Weights of a small mixture-of-experts language model, trained from scratch on English Wikipedia: vocabulary 28076, a softmax router.
Below are experts of layer 2 (counted from 0) of a mixture-of-experts language model. Rows are named router (the router's row for the expert), down (a neuron's output weights, with its number) and show model dimensions 0-255. Each number is 500 + 50 x the weight over its row's rms, rounded and kept within 0 to 999. Numbers have three digits each.
Before each expert's rows: a language model's description of what the expert responds to; "raises" lists some tokens whose logits its average output raises strongly, later layers aside. This comes from a sample of Wikipedia text that the model never trained on.

# expert 17
It responds to: Zero digit in numbers. The digit 0, sometimes 5, inside years, counts and model numbers, plus spelled-out hundred or million, such as 2018, 300, 6:00.
raises: "s", "ours", " yards", " tournaments", "-yard", "0"
router:530542496506493478508518495445505478477528480555385479528418475458496477557546545480481455508504479470493534546505514439413512547583464549492480561533614504488622528443428496484536475611526511507536436528528485494519569469516539495547487574394519426502517437530535536456522401456411489663528521478550453579505594522523595466518502402582483486407453478463486459428495520511484440490590497475438514478479508508446529452501471453512500482475472517509458546514435473395542489426492461419543473516486466494480598521549485416510460449432517457519504534503378512486525453477505479512578383467505462553519508522599575480653530446527456500467377462482542515531399450542432485486626498580479544523437477614478514495528455386518641586468520482575512546497521475401493501491506496
down0:451475489468499640490495500517478557450479459510485554548507541597448424519489514409535492525444536431436485495534490527434488442436500556497481393536480508531476566527504488535466428492478411373567521526435538559509500519555456564572506464550468522577568529584506497557501460428589500519550427463592421466460594540600487543478528588519528428538536473445494498467422451577504533561541544372543473487508475419390443458509479565500375574534550603471521544630463601463452476542485524449525522516530540473396600500482518512542536463559488517424452449475457521514501525473478405517502481452472500529529498391538493505444480566465483608508505472458408519523430486521433457523470520600436461424469499400497404500519519530474559547480501490476504460449506547540560470484588464
down1:510539551445523508474518515585511404436480525495551453480500399520494486460512436500514591583476398460606477534463557571552514417488552589475504479542523511392532463519430435554473452567458527578494505555509469618476443503567522422486541501541466418488445495527473502486486552498489481527542525555542476531501587541428557435383574453526584507513550453541422598479515501474517567556540579498477504477556551502511531539514492455452539448522570338554539500481519430507531559514534531487528547462564511490520487476514489463455387494563450463480543553499507494499601477472538441583530438507590436516437479556557488480566553494535548430520523477544525529546452529553559357419589525519532537508446410441494532526519471484512545507489455524437364617543479470417454385485463438
down2:518489433466453516470526483402488433524449512538476486444529423450521505614436478527541424435466497527468579600530475459541584505542424584519541541500514417539469513494449503429511498503455509564493533482530561497508431410516474561488560461449498459478484485484474495452534454453450468535461509476524535500484481484569528410456550502582453442493532508438587438469671568507489452545441406576535559498393583441449531572493420585501477499568464433465470547433470559490527449461510547422473559555421533403513527547489467434463521444529546489591493521490391490491498401490553522550512562582407559415579490531518549460495483564531540506441525431491456530559494567549481469595463457460509516476534534642472444534424506520394487556543461508530504457579609508422473444549479524
down3:537470573535481545445495464472434452475518498494566454459544509530540459388520553505548546432439494563515540424510434484554460487480496415554416520498557545545572502473529511507571416452557436454472551518441475498547535425373521537428470535416380489412513594468507615475520567457447498548515490469476500477572494445522502507496474501568566523523550598452486396469436515439511521478448466541440462543425443543509568511488528405499601467565431521503492575482428541445477409471517483509500450437414514469459521526559535509405606485511455491503476451582513583536495478528455458473553519490598519438583561566547632532568463483468502453471435449485502538451427446548538507486432550464569507497538492577415558549510458349510526562427445424517545519511455564500551501492474542
down4:510430401589464505388512494443502428446488529403552540514540376461544498489518506523493578481462461477513564544492505495473435573423500491490476421561435520473430531548515527545469501512509546507475467480471476431523502513552568426388513481514494532530488368487453559538465586510469462542397473495476404483433529427450500506442533493471500613434552607595496530571492534501572473471500571513497509395451510501524522524469538549497546539506426448501481517530536518598496534436539456478556524608532408536534460502592514493413602436467507520609505510516470455545435559509530524411468517645475500522501413496637477499581428468423465502482453549541425523499470510534458549527485490496480445526576519472484503473473525367488481466529382425500453539506425575468476424496475551
down5:497472599478403479487467464351533476517444506453393530577522486512497456454498501561453552440496424506470470506499443497501513548451489566403481493583566513586473541571513406559412547422433427506520587519545541513532501542480525519526371554488378399524508526543510463576498522477548481488548448465439501500472477522513528540509540545522491486518510437619510472512465476541476479505442517484481497450493457512377520454464495500549520488539552432616512581462568546486608395467489516550494595505550456438461485484516502587470463420603532488513607519483476571577543562469465507578542414615457579450484540422527495581448563455515481487521517538426451456505467549621540590487479579538502530484559497419456513545513447467532542534486509488418563448416518442483533513458504505
down6:528525480442523496430515564445430542506477508546492561588486419491445455516500561485495526527480474501534478416521481518520478486456497495595516482521523472530406528582471478516555596482557565465454444479555495475411493407564481495474616444449430509545560514507519502537515501534612482389530493448450485460553488513505503464534369438433550509452437504493492467477455464468499516639489482515474541580499464475483451564397451390440398490451544436620394485524413438522503517528536533483447504509613481513417491397502439408464533513564434557479467551549423553532450458477570469525490485445422483531439488450627486539540536555475440481497595469540475434533567524489500437461453515450528389517465559506501479528411432522562475430531409526566536483452584473480574555498457450
down7:566499490515453534406551484499443418486594392518469516544507503472455495466538540517451516489494482530438570500603509425570411434498523436511496542409536495444439484591493489532537476520508600487540467505505527486532586543534546512503501516568559520443511469487566502446552503575485468572461504415539475521555549483559500455436580511514471496443532563579514391488467456578454507501465449573526557462522518486524542463530495467467438546420519463578469549467585462464426436529534581476502550528447512502518517546512504423471576489550461542382528462359559444559441543509549431439464526580493453466507508413556537453504571578517484460506442573560420552474514478532566426549519528496539576512556444598574449467525416603506462548550531558569392401579420482438481467565512400
down8:506477443496509535510460528417468531507552448465490513513540512492449500478483464526425397609571464539572515552455530487511563490507465495570417427454518501517554422464459502460506466522516506476461489518389503446492466475482584516575531443477571543525451544475475483448440563448544550505475572485416518498581466532469483559477532522448493445506480507408479502555608477434463540422442436371502495611545593467531524522492479489438497509443375531484427451464514574519553417444590467474551519427464487481423477528523568406459406460494595521527520514511493439504630592507550466547521492486427401632485484479515622465520442608396573488486550527361572491509460501433564431547509540497488449475533500501569554486462531506469488560535551527478508515573519504408571562497519523
down9:481568502532569481599427514460510486539576400582499537499529568521529450498547483564457516504421506559344489429499526460577445562503530538490520495545454545530559465537473521498584473563537489496499485461473429538404478479514555522501392440530526498454470457498439510536551470483579599466483535482429591544515491452453456507536370491465488601524454655539528478492558465520493441567507464530495528463485395492571502517466529387494489603519505501537502537493406453515563474546578545468582474512511437546507574584472541570561570528486544565588502624518546513515459421530463511416469553481498510475472461526547561424619509495570517501490540523569420388472479429517552501575508526500514496509528467545515482508436528561570646567465452457564520533477481531474568465512478462
down10:468485552494451469553483441510587412435479474402456471459535531522589558459487451551476511482527482416489501439446446460526513461457567463429460494472492445468533492479548487496479513489484488505540520447482403510491510576425532530511542456432489527524505458462464551448467586506564461433531505425514449466478476529590474574472518557522578487510487541482519544591497576522523416545537538527530566588544566466487422550629389463417426500561478592460521476571515494486462364495513504508463523559480452569516417453511490543491602541541431431455475501543566529505490564448481537468517512499563558490542506538520574440423391581486580641547519482476504506484452534517444428445562568448541466419471440643488468557389474496534439415538489479360468505513569446497469531506571559
down11:532432534516534510479448425512488536510559563420509494482494566429466451547560568541550589494560470501533508485560510543476487642416502545428530537488549444456486499485407423459468483526544547426411483461437435398472481558476503501456519482544509529535436395468505497564599510511431491487530554561423413495507510471422420523515495417517464500479476492501527552482555508474462538461452467562562498587488460524427617587530546529544556567526492404545567495507535599445492561434449487529457547486472518535516472485645533421441539542506531435583499556539571412416439525411522472552476554471447540501457528547533518492529373486544527524484434464606512519406543447486500526604559571429544445408577529523420426460485458580503557555532515503544467481486476557486557473514476534
down12:673495486486517460524597466488480403525533518491464480561407505449509483458506448502552546462429414587523546520485331508492522553515561497408495555338522556547493508486602541433533499564460485480470385464515501513446543540476510500522502486431453477474529566572472554450542431549495521501407502555515471468498472506477522469510385491537423595555513499501536552524508501509482474537549457521594518494526404573591440612526527470575542461485570480460495586508504577452603463432417530484432519597491474480378529415522539571529506569493569509548603479517518489362431523485527511543520489539566543522530523493541497575513527523551481487529595503516531426533519518584513547519469535521424510453542493508469574452519502541539538518447486528570491468517487527467523576548443568
down13:492491554532525562478450502448449504489490528553561513518572498529518432435609482475435501521444492505501397566485616434440468548536553470429483540451428539356375497511626450489580480462455406513497457484508461476492457505481419397491422548506435506448423514420506601544501501551520550560567482483506583513482530508431452562590582481565515565505502417499508571589545462540530370537476496554470438507431454499466475609530455431421469457477539495453468476451455510508571453395500455527519530488533452544490486477551434436408558458460503467512502466502520468579424535447448511572493492477567537480508603536513497480455516483488421495465455469593439469512442517452463550501437622537486530589407507451593502464472507476499523588475454552538560534428495437488497473495466485
down14:506490569433491567511480502508524486434545480523566510553504460549468589484521548578618419524408489570553529437528530517443566502477539522482490461511592542459553451393487490462457481454457639554557437434509455512477482378413539604563581587506489455521509509423476548512516431420451405487451505571521464522476522484470504505417488539538519456471537554410461586433480595462588472518556535633486539534484573517519440475521435508492555523553413473412480486527521503522495451570471572475492577571552425513493620515490460524477436486609490536504520461509515538520527515512516451476510371525503491507562531472470433476552514518605530395528466495522403501562497524480533483461491508528529525514540420555528489530530467415617399469482506515475441521480582554521403426509485556
down15:488499488530483455495467436517574513466440418558498615482455418425487606519481516527479556510528526479514465506574586557522445491463425487511359515510520584592499498448492550646441487494506494469382521485371525544568544488569505574455516491572559464522458414428530559506441455566542454474529494447558499538468466606593415525526532579459512394604514557463471516450458512527528506471516579549543507486533522576433520374598519417465548541560466482547518501471529460562444558396529504467485566446505480563487487552621518476480468478419535507497427514452457550503548451576435494487537534457580528468454465590404486450524492506460530561580494503478450510450553441496533487484511531514452492499556473517464491582540555531429545480489495609555490525435595493518544527487546488
down16:520550477535453529561469339476474480486454468443532410507541554556499512434508515440515453457343567493562539482443407526420486434496587520560476516569436570526475528479494531534503490545472512564541545431470458570463476520477581442435473479524446408472482609467469474487428538464538489489521415406528396492574554439444502491442526500490417522510430452540536429491537512520490534405486446420528490515374457525432527478562557573447471465441428549569400572523430540469538463506447491510472505476473529454586533418490535530551590508470496415542551503536477589487526512509499554409540469489523489533542461525445495546450502514533537439477544561474492562581450521560507489555531505508452513491502457463557440517430409489427483319468545430549466546454484435407504548463522498
down17:509529435491525423487496532536472517509391465483515530537596475498524476430476454486533542532509416466496477539483505496577465457548523454428466459478494358492527532470447473540500480488529457613516550521544515481485427516461511531436428526543500498503432531486524530467519557495511538459515517562567511403449501534634513544420444481420570530509580497550502515692473508521514475564411514518458524524450470424501468600475543520547533644515486466440489459517468532416425443566548463645423553450492440446475500476491628575471428491432581547446504517548552466456411470465469520489524502462461551552430573491565510585483533527555557534517467447544553412504479497556567584538442467466590530554460517479460561491513592528564566502522486599481563549564491560554510492565569533
down18:493505447511464483526408480503476455504522498475424459477521498478586594451504549551482421550579577457527452382530540399456493492427556517500464562532470528553472422416478505543496563518532556452553421532491488476584469624475487537518473418598564470495493441525455537431424422531480570493425483532532451466540455510514516487514457618467507459480589485446499507526447490495470505391584564451506485459603454502565552445489440557468514573581514558425509502527494440520419524413485520429495458398563439573460409574525536478465554488549582478437464515456492487519577522599509544516483451502461494501532446519478570405526493475508472520425475557419576511447537539493496515523524482549497506441487491466426545520505502507570283554484481474460514379546462442510463476511578547
down19:577497486555534452498521439505501575402510444402519442537553566473516516527513513368606535348481503523464477486552565639459404414521547509410456442490469560469484474446486552519492507496522503555485514533473461492457532540452583607519471460427436585490437593564499614548458529440547417574484495573457513443497395576582514484475541551484561534543499620394482520409496484516463456460540472517463511570460487489445390504579482508568523472515480619437443479546507544465563427475419527507468525414478508496482505481504492501493480508574455472522524454562590544587528498515562504406459487544465437487559519538494553488417493440578528523506446478490439503453401447424538503548421516517569433504573489470549494551538516552476481524525523502511542504585544548504466531504464492
down20:484528498485499518552468542572513387457551543519550465469492400480541396579471487518397436487430536489469504437474468487479505414473570512544429449644528565505383517530439535539501469498519461448507451488509438516459521432529473490447493623528455524451509453498519495548459468460518534549534459456586459536526533416483574536493555505477498498463503501531437445453470476473437453501483513512530460462517500498428531512424574580530443497402536508489444528515422430494481586464536480492403588496585543492524545499538516521475545592459450416504530538502407462414490470465660558522533478614527521475531439532490476485545486529540416468501557485444468594440496458397422536483618444419507538547460443435502459576515500462476531447479428479468528531547475693458436474531506428
down21:475568479547520530522557476555512538496451505555457474566423554546417399406503515424607494520629554433440512470484451434508504470530473448443420470521416557480475624531441463510510525436525532424516566509507551471421458500517521559490421434473437498596573536524460508491460539434349520512444456505511433504565426547512547414498487476489472466613498456566507513471442506483479571510485520459492481554502488480526444580507400449514538500468487563561484525487371534473571498537502538444538423503508529401485449490443480499474479522534492606463447488434500493553450517575470518571539516521452440511520390546488526503338508495538507526491605500552480495496461509610482412549491527478539497379581505480578531480445498499477486382603517533528520540496456456399533531525450487
down22:473605538431548594579468459481494475497490453487536475490543546565473448449446521488520549527556516470506487480465457508542536531445508504500530535545569545425456473441442521605549593527553453482488437521522433413522468548570595540483422491441447537428597557528518440513561516439457457377459556467500585577491483514529544501464381423496456570512548558512538556524549512477468529419455582517488459535428461525462510460406551498492476456479459482487551447565481489486642525495457497481554600565499558520523511598470481551457551447629513490447520535555471519527500487498472504401535484546543498543523465549554471554540512473459503355536471410504407544513543460498476499555506508432562516470449549415545547420531491438552605340521587403528526487499533463448467498446467560
down23:524496496532491468523487484467527460499515410494560531519463517523552564622489440536488487572477455503514449546473509479546465457432557419548513456558471516520474454505598500555420565526602491516507543514458457442517576408524473459522577484544493562569491408495490505472415496448542439490497544504537569520521494477500529541515413545452491518488497506493523395501528592415517526471510512519500548506538468428422464425442455512472455509444469519468396497565458386527460426514557630566509566449470587493466495471431614539497553465488475468573420575423520497487470448481562522545450511562581554579478499527544552491519484640492596484515523492440414378390430387432413450497489591570518501439510444510494491551461564539453494462495442492498503475566591581529378543491549445
down24:444521493489442513621572523504436473504435590447566508438493635489510538484494455538502582550487429537521472480568499470476533449597467573510472500514523484508482496510474524435450531493474449531471529502481483458369500539450569556528569413535457497508537481441567462512547464541479484398545578527600499367551489486475542547407471537474537474590515544501475366541407529512556496523529494518511521536468526373453425485486595471486477528403474452537570516491414527536498553606504470547609561445524403467508506367517447540444508555461473559531408529554475554555541465539490485509444435460450494524478485562497398461523505532438506496521504496560496529415429437504501514506468495460496469520521420477500617521433542649465492499550509445473485430522489619492391504515487519
down25:461513418492435449523493514540598588482482532508466479586511604486555440562540506537519541540552462498379472462460433524500527607504563384494513499477474545498512430575462508426582493492487405445431474531582495526524522408500508470428482379499550487539424472498510499567517510436496530574523452530458567510478477436488506571464498454445498484539535514493498566396543607537527550495426479472529494448463491509594438475406606550506515455504515524394517459456529534495537401457524456533580534456501467495464615531556557537458495526550525459469481368471573512533435459421474524561457631472468495570449534534484483566456439521532518659511573449563474491521514517556516534500534499531424561475523517451501443422429593510522472483527463554456532574497475394603495480483479454